python train.py --num_hidden_layers=11 --hidden_size=256 --n_experts=256 --experts_per_token=8 --router_score="sigmoid" --normalize_top_k=true --routed_scale=2.5 --balance_loss=0.0059 --balance_bias=false --shared_expert_gate=true --init_std_router=0.00869 --norm_eps=1e-07 --tie_word_embeddings=true --batch_tokens=131072 --dataset="wikipedia_en"
Below are experts of layer 5 (counted from 0) of a mixture-of-experts language model. Rows are named router (the router's row for the expert) and show model dimensions 0-255. Each number is 50 + 12 x the weight over its row's rms, rounded and kept within 0 to 99.
After each expert's rows: "comes after" lists some tokens at least twice as common just before its tokens as in all text. This comes from a sample of Wikipedia text that the model never trained on. Tokens count by the router's weight.

# expert 8
router:45 61 42 53 38 59 30 48 76 55 35 58 55 52 39 39 77 47 51 40 39 38 51 63 42 59 80 37 46 61 56 62 50 48 51 41 36 62 61 54 67 43 65 54 48 47 47 56 24 40 40 41 56 79 55 43 43 55 39 53 45 64 51 28 63 33 71 64 51 64 61 43 50 55 55 52 44 44 35 59 69 54 53 38 65 56 51 30 40 64 40 41 59 55 48 45 52 38 70 49 47 73 33 68 65 59 58 38 64 73 46 46 44 46 50 38 50 26 41 64 37 47 50 41 44 62 61 25 46 44 47 32 31 43 50 65 58 60 48 65 75 49 38 41 75 52 33 52 41 43 60 51 58 35 42 49 43 39 56 29 39 54 49 51 29 52 30 29 80 50 62 42 41 70 60 63 72 71 44 64 46 53 41 41 65 54 65 48 55 57 42 57 46 62 70 63 36 60 46 56 49 36 68 57 52 45 39 37 50 58 35 60 24 62 40 57 67 47 65 21 41 47 39 28 55 25 62 49 65 47 27 47 37 35 45 41 40 55 40 33 64 51 48 66 54 59 49 50 53 45 44 34 43 51 68 43
comes after: "\n\n", " (", " \"", ".", "\n", " |"

# expert 235
router:57 59 38 60 75 30 43 63 40 30 32 38 48 55 71 28 52 62 57 42 31 49 54 65 53 54 52 40 27 56 60 63 55 61 37 47 48 60 33 82 65 48 68 47 67 59 64 47 43 27 57 56 48 55 62 36 59 46 39 33 52 62 47 50 56 53 51 68 59 54 63 37 46 56 14 67 44 66 60 48 74 40 42 63 50 40 43 43 51 62 63 49 47 42 42 41 49 45 58 11 65 48 66 55 63 56 44 53 40 47 71 59 82 48 50 44 52 58 63 54 48 66 34 42 45 54 57 50 47 45 50 45 30 60 41 75 49 58 45 32 51 66 31 53 38 76 54 52 63 60 60 49 45 50 46 54 25 35 36 47 63 69 54 40 41 53 36 41 51 29 65 51 44 43 38 23 76 37 69 43 52 55 42 19 62 64 63 30 57 48 46 69 46 54 53 55 63 52 45 45 55 59 42 55 49 65 64 53 46 37 53 29 41 44 53 29 41 58 57 49 52 54 39 52 51 54 33 37 45 58 26 59 48 50 65 49 25 42 38 58 52 60 53 51 39 56 43 32 78 51 44 42 38 64 50 46
comes after: " the", " a", "ical", "ic", "ial", " The"

# expert 193
router:63 74 48 48 42 23 34 33 55 38 47 42 15 51 69 42 56 33 48 43 17 35 33 53 41 52 53 39 31 43 50 51 46 55 43 53 43 51 41 62 74 41 48 37 61 36 54 51 51 58 62 29 70 54 45 46 22 56 38 34 46 45 56 56 43 41 69 64 61 44 89 37 45 57 48 73 29 63 39 49 79 36 38 74 44 55 50 39 47 70 51 67 49 49 43 47 36 45 48 32 39 44 69 32 64 52 52 36 48 68 52 49 62 36 52 47 59 52 53 60 50 70 46 29 29 37 50 45 56 57 54 49 37 60 59 56 43 38 46 28 62 58 57 53 53 54 43 49 47 48 87 52 47 41 43 48 34 31 59 49 55 60 47 41 45 67 41 52 38 25 69 57 51 54 25 40 68 76 51 49 47 65 26 62 75 62 57 42 50 58 47 63 57 59 49 60 46 62 54 47 65 52 36 30 49 44 55 62 68 46 42 46 47 64 50 32 37 58 61 53 44 47 44 40 44 45 53 55 52 34 49 66 40 40 69 57 70 57 72 51 58 55 56 45 48 53 58 58 77 49 49 43 40 55 51 54
comes after: " the", " of", "ing", " a", " The", " and"

# expert 218
router:47 41 51 52 54 41 62 41 45 51 56 45 47 46 39 43 65 47 54 40 40 29 47 54 57 52 44 45 42 36 55 48 78 54 50 83 08 55 56 52 54 44 39 50 50 52 69 58 48 57 52 35 61 75 61 40 50 61 29 44 49 49 50 54 52 46 61 46 49 61 37 48 71 39 35 49 55 32 44 37 51 63 45 46 59 35 55 46 54 66 51 54 31 33 41 55 67 32 44 47 78 37 70 34 41 50 51 50 45 64 61 48 53 78 50 40 52 48 65 56 44 82 52 46 54 56 37 34 39 58 66 58 57 35 53 14 50 49 47 40 38 48 23 34 56 73 47 31 44 50 47 53 50 42 29 36 39 66 50 31 79 66 74 51 34 61 55 25 39 36 61 64 71 57 45 42 45 67 50 51 34 57 45 72 52 50 63 40 53 40 39 44 64 51 46 52 53 56 52 46 51 91 33 37 59 61 45 54 49 58 50 51 56 53 42 41 63 71 72 43 54 31 39 42 41 22 65 63 58 42 49 56 32 42 50 50 50 38 49 65 55 51 42 46 39 55 38 46 62 45 60 49 36 71 72 46
comes after: "\n", " |", ")", ".", "==", " information"

# expert 24
router:49 42 42 60 41 48 40 39 48 50 39 61 50 36 54 47 53 36 52 38 30 40 64 64 51 65 68 34 36 48 68 70 48 49 55 51 53 85 69 76 63 42 48 74 68 48 52 38 35 35 55 41 46 69 49 36 44 57 34 50 44 62 49 38 63 26 63 53 35 39 55 43 50 49 59 65 39 47 41 47 55 56 44 63 38 66 62 44 39 74 50 63 44 56 48 57 42 45 39 55 50 69 55 53 58 48 64 32 48 71 45 46 61 59 47 41 62 40 48 72 49 46 43 46 52 36 55 36 40 57 55 30 27 42 61 44 58 70 52 61 64 42 40 33 58 67 34 46 37 27 65 56 61 43 25 61 57 46 67 35 44 49 62 41 34 41 53 53 72 54 61 39 27 62 59 53 62 71 57 79 55 40 45 39 65 52 67 47 41 53 49 68 38 41 64 61 51 57 41 48 52 59 63 43 55 44 49 63 52 38 20 48 36 61 46 54 47 41 66 30 40 29 46 28 61 36 65 41 56 44 34 31 53 44 66 28 49 79 40 21 55 23 54 63 49 50 55 65 58 53 52 57 40 63 50 29
comes after: " |", ",", "-", " the", ":", " of"

# expert 138
router:53 52 49 74 37 47 59 52 51 59 18 41 55 66 18 43 62 42 55 47 48 49 78 44 56 55 33 56 31 29 64 52 80 61 49 47 35 68 38 52 45 63 25 61 38 35 47 34 60 61 49 21 69 56 46 48 43 39 46 65 43 67 49 63 44 47 40 46 49 44 57 52 51 65 43 40 27 53 31 45 63 52 80 41 50 53 53 15 42 50 42 58 39 48 49 65 64 51 75 25 55 62 59 42 64 63 29 33 47 50 41 32 54 56 51 50 58 62 67 51 51 58 41 34 40 37 35 42 42 36 28 45 51 41 42 66 73 71 52 43 42 51 29 38 65 52 50 45 35 33 59 66 50 37 44 56 59 51 52 43 60 50 56 42 41 44 33 48 67 46 55 28 16 54 62 40 73 54 40 48 48 75 49 31 59 51 51 46 57 53 66 49 37 61 56 53 53 53 51 35 49 50 40 57 54 35 49 48 54 56 57 47 33 68 60 61 38 44 48 40 50 56 45 54 53 51 60 40 57 56 63 68 45 55 77 51 61 64 40 55 42 52 40 80 52 47 54 45 46 45 57 46 57 50 85 48
comes after: "-", "\n\n", " \"", " the", " (", " and"

# expert 231
router:59 48 62 62 53 32 50 41 44 56 52 30 48 44 52 57 70 19 41 36 58 41 52 55 37 56 30 56 45 70 67 37 57 49 23 56 44 59 67 56 50 27 73 37 61 48 53 60 55 42 49 65 57 52 66 34 35 75 19 24 38 50 48 45 76 33 52 42 45 60 51 56 56 46 57 64 39 30 29 33 52 65 34 36 53 46 43 41 63 41 53 57 45 31 52 49 54 28 45 46 77 49 53 45 45 56 49 29 56 59 48 61 63 55 65 53 40 46 75 44 53 63 62 54 71 55 44 38 43 48 46 43 58 48 40 46 17 44 36 47 61 50 34 23 45 64 56 62 39 38 54 67 56 54 40 37 48 68 60 49 74 65 66 50 46 56 46 38 53 31 68 60 59 51 48 49 46 56 50 47 44 58 39 54 39 60 47 40 61 47 44 57 59 53 65 61 54 78 41 30 56 71 34 31 57 51 62 84 47 45 51 61 45 65 29 35 45 73 48 48 57 45 49 33 47 42 75 54 64 46 68 42 32 54 38 50 53 48 40 51 51 35 38 61 56 52 49 25 62 46 56 48 45 49 70 39
comes after: " |", "|---|", " al", "|---|---|", " to", " co"

# expert 134
router:48 38 32 43 45 68 24 48 43 63 51 56 51 62 32 47 70 49 69 60 49 48 53 45 23 41 46 41 50 34 46 62 53 38 68 62 57 53 49 69 62 34 40 38 31 50 46 52 32 32 26 49 57 86 75 39 47 52 40 50 67 63 31 62 47 52 80 57 79 55 70 32 72 55 51 60 46 49 38 54 65 63 47 72 54 55 44 41 43 60 67 48 41 49 61 47 42 37 40 32 40 47 58 48 51 36 60 40 47 60 45 55 65 55 45 40 52 45 74 66 51 52 39 70 48 48 56 50 39 32 36 55 38 25 58 63 52 31 42 35 43 34 56 33 60 53 43 41 56 50 49 55 30 48 39 35 54 45 32 47 45 66 49 47 45 52 44 60 40 44 64 64 22 49 48 29 75 55 63 53 53 49 52 74 57 58 50 18 24 42 53 57 41 51 45 65 33 53 30 37 53 50 60 40 66 69 46 60 47 50 55 48 62 60 75 47 53 48 35 48 45 34 41 54 49 51 69 34 60 57 50 46 47 40 56 44 47 55 67 42 47 50 58 67 56 62 57 69 70 77 44 47 33 39 63 45
comes after: " the", " The", "The", " f", " l", " e"

# expert 187
router:45 34 51 44 54 47 49 48 50 56 37 42 52 49 61 48 51 45 48 37 64 36 42 59 56 42 60 49 44 24 60 52 73 56 51 61 77 56 64 59 58 38 62 50 21 37 44 40 36 54 55 39 29 73 56 48 49 57 38 65 51 50 65 28 45 46 52 60 36 48 53 44 44 47 48 64 52 31 32 63 49 52 58 60 63 59 49 54 28 80 54 32 38 46 55 63 39 54 78 53 50 55 51 39 52 70 72 56 52 56 58 42 50 46 69 70 61 49 57 35 48 36 36 37 65 76 65 52 46 51 42 62 40 40 51 63 88 48 50 44 74 51 42 30 62 49 80 38 52 28 65 67 51 33 47 56 54 41 69 30 58 51 33 48 33 25 42 41 28 54 58 45 35 60 49 43 66 57 53 46 40 71 37 56 66 51 62 40 38 52 47 66 47 55 56 65 40 48 54 70 54 36 49 43 39 41 45 28 60 63 61 51 50 65 63 45 51 38 65 50 61 48 43 49 30 55 50 59 64 63 54 32 51 58 46 15 43 61 53 46 67 48 49 66 55 43 45 39 53 67 50 48 43 33 34 16
comes after: " ", ".", " (", ",", " |", " where"

# expert 42
router:29 44 51 48 41 54 44 55 44 53 73 53 82 43 40 63 69 40 53 53 30 43 44 57 33 46 56 65 49 16 63 53 48 67 57 53 50 60 72 55 48 64 58 27 41 55 58 51 53 43 36 53 42 72 42 59 59 54 69 37 55 46 61 44 27 36 58 59 39 62 56 53 51 56 75 72 49 48 51 54 54 64 41 53 58 26 64 55 57 66 44 58 57 43 48 72 54 37 27 40 44 35 65 48 40 45 37 58 53 64 38 51 63 60 59 55 63 68 42 68 41 55 10 46 57 55 67 32 50 43 55 37 26 59 43 70 62 61 25 39 53 69 18 45 73 50 39 51 22 48 49 53 39 39 34 55 53 50 63 48 40 34 28 53 47 63 53 40 51 44 55 51 47 64 60 45 67 56 36 56 46 62 54 42 44 53 66 64 66 57 61 56 41 53 46 43 61 64 60 50 59 66 35 43 23 46 52 52 52 65 31 54 22 52 42 51 69 48 65 43 48 29 43 28 35 48 51 42 45 61 51 49 34 46 57 34 62 54 46 53 48 51 51 51 45 42 55 23 51 69 67 33 47 44 53 33
comes after: ".", " |", ":", ",", " the", ";"

# expert 128
router:62 75 43 44 38 49 65 47 50 39 41 47 43 61 25 64 63 38 52 43 39 46 37 45 61 41 50 36 48 66 58 74 45 51 34 54 65 70 45 55 66 61 46 38 50 46 65 45 37 61 38 38 46 32 50 34 53 32 45 43 54 59 60 42 38 55 61 55 66 52 59 35 47 53 23 51 33 69 57 53 58 53 56 31 61 44 46 21 39 61 68 74 41 52 40 67 48 17 64 25 57 55 62 62 89 49 56 57 54 63 30 54 57 53 48 36 52 65 71 44 41 58 30 43 41 27 66 46 50 47 51 51 48 55 65 59 59 59 41 46 49 45 36 37 68 60 48 57 67 33 76 47 50 38 52 70 24 43 58 45 67 78 40 53 56 53 26 56 49 35 64 33 41 59 36 38 73 55 51 45 44 57 47 55 57 44 74 27 44 48 59 71 58 56 60 67 36 38 33 49 54 64 50 44 65 55 59 45 46 43 43 46 31 52 56 33 42 72 47 41 43 42 35 55 61 57 50 34 58 47 41 62 32 56 65 24 47 55 66 50 48 57 46 51 42 53 48 49 60 50 50 50 39 45 73 44
comes after: " the", " a", " The", "==", " his", "The"

# expert 157
router:43 28 49 46 50 63 37 42 67 60 41 72 58 41 57 48 53 41 49 47 65 29 63 61 66 71 58 55 29 49 53 54 73 43 44 51 43 67 59 62 53 26 59 65 45 29 54 36 17 53 66 50 29 61 70 58 51 72 57 41 35 59 70 43 56 28 51 57 60 57 62 31 56 62 60 80 54 57 67 57 80 68 45 27 42 39 66 49 39 72 55 64 56 47 32 47 48 34 30 41 53 54 48 45 58 35 69 33 60 57 64 46 44 42 59 37 58 28 48 50 53 55 24 62 42 50 50 53 37 39 52 43 41 44 52 50 70 49 37 62 67 37 31 42 54 58 43 60 47 43 64 42 59 37 39 52 33 61 76 46 47 48 36 44 39 24 33 71 62 39 61 43 53 68 52 48 54 47 60 52 51 55 55 34 72 53 52 56 34 55 36 48 36 51 48 54 55 47 48 54 57 53 55 36 53 47 59 65 48 52 45 57 44 54 54 72 65 41 43 28 39 56 52 44 56 33 64 56 64 34 53 40 54 65 68 46 43 63 41 37 57 38 36 61 69 54 50 39 54 49 60 43 28 74 49 28
comes after: " |", "|", "-", "=", "\n\n", ","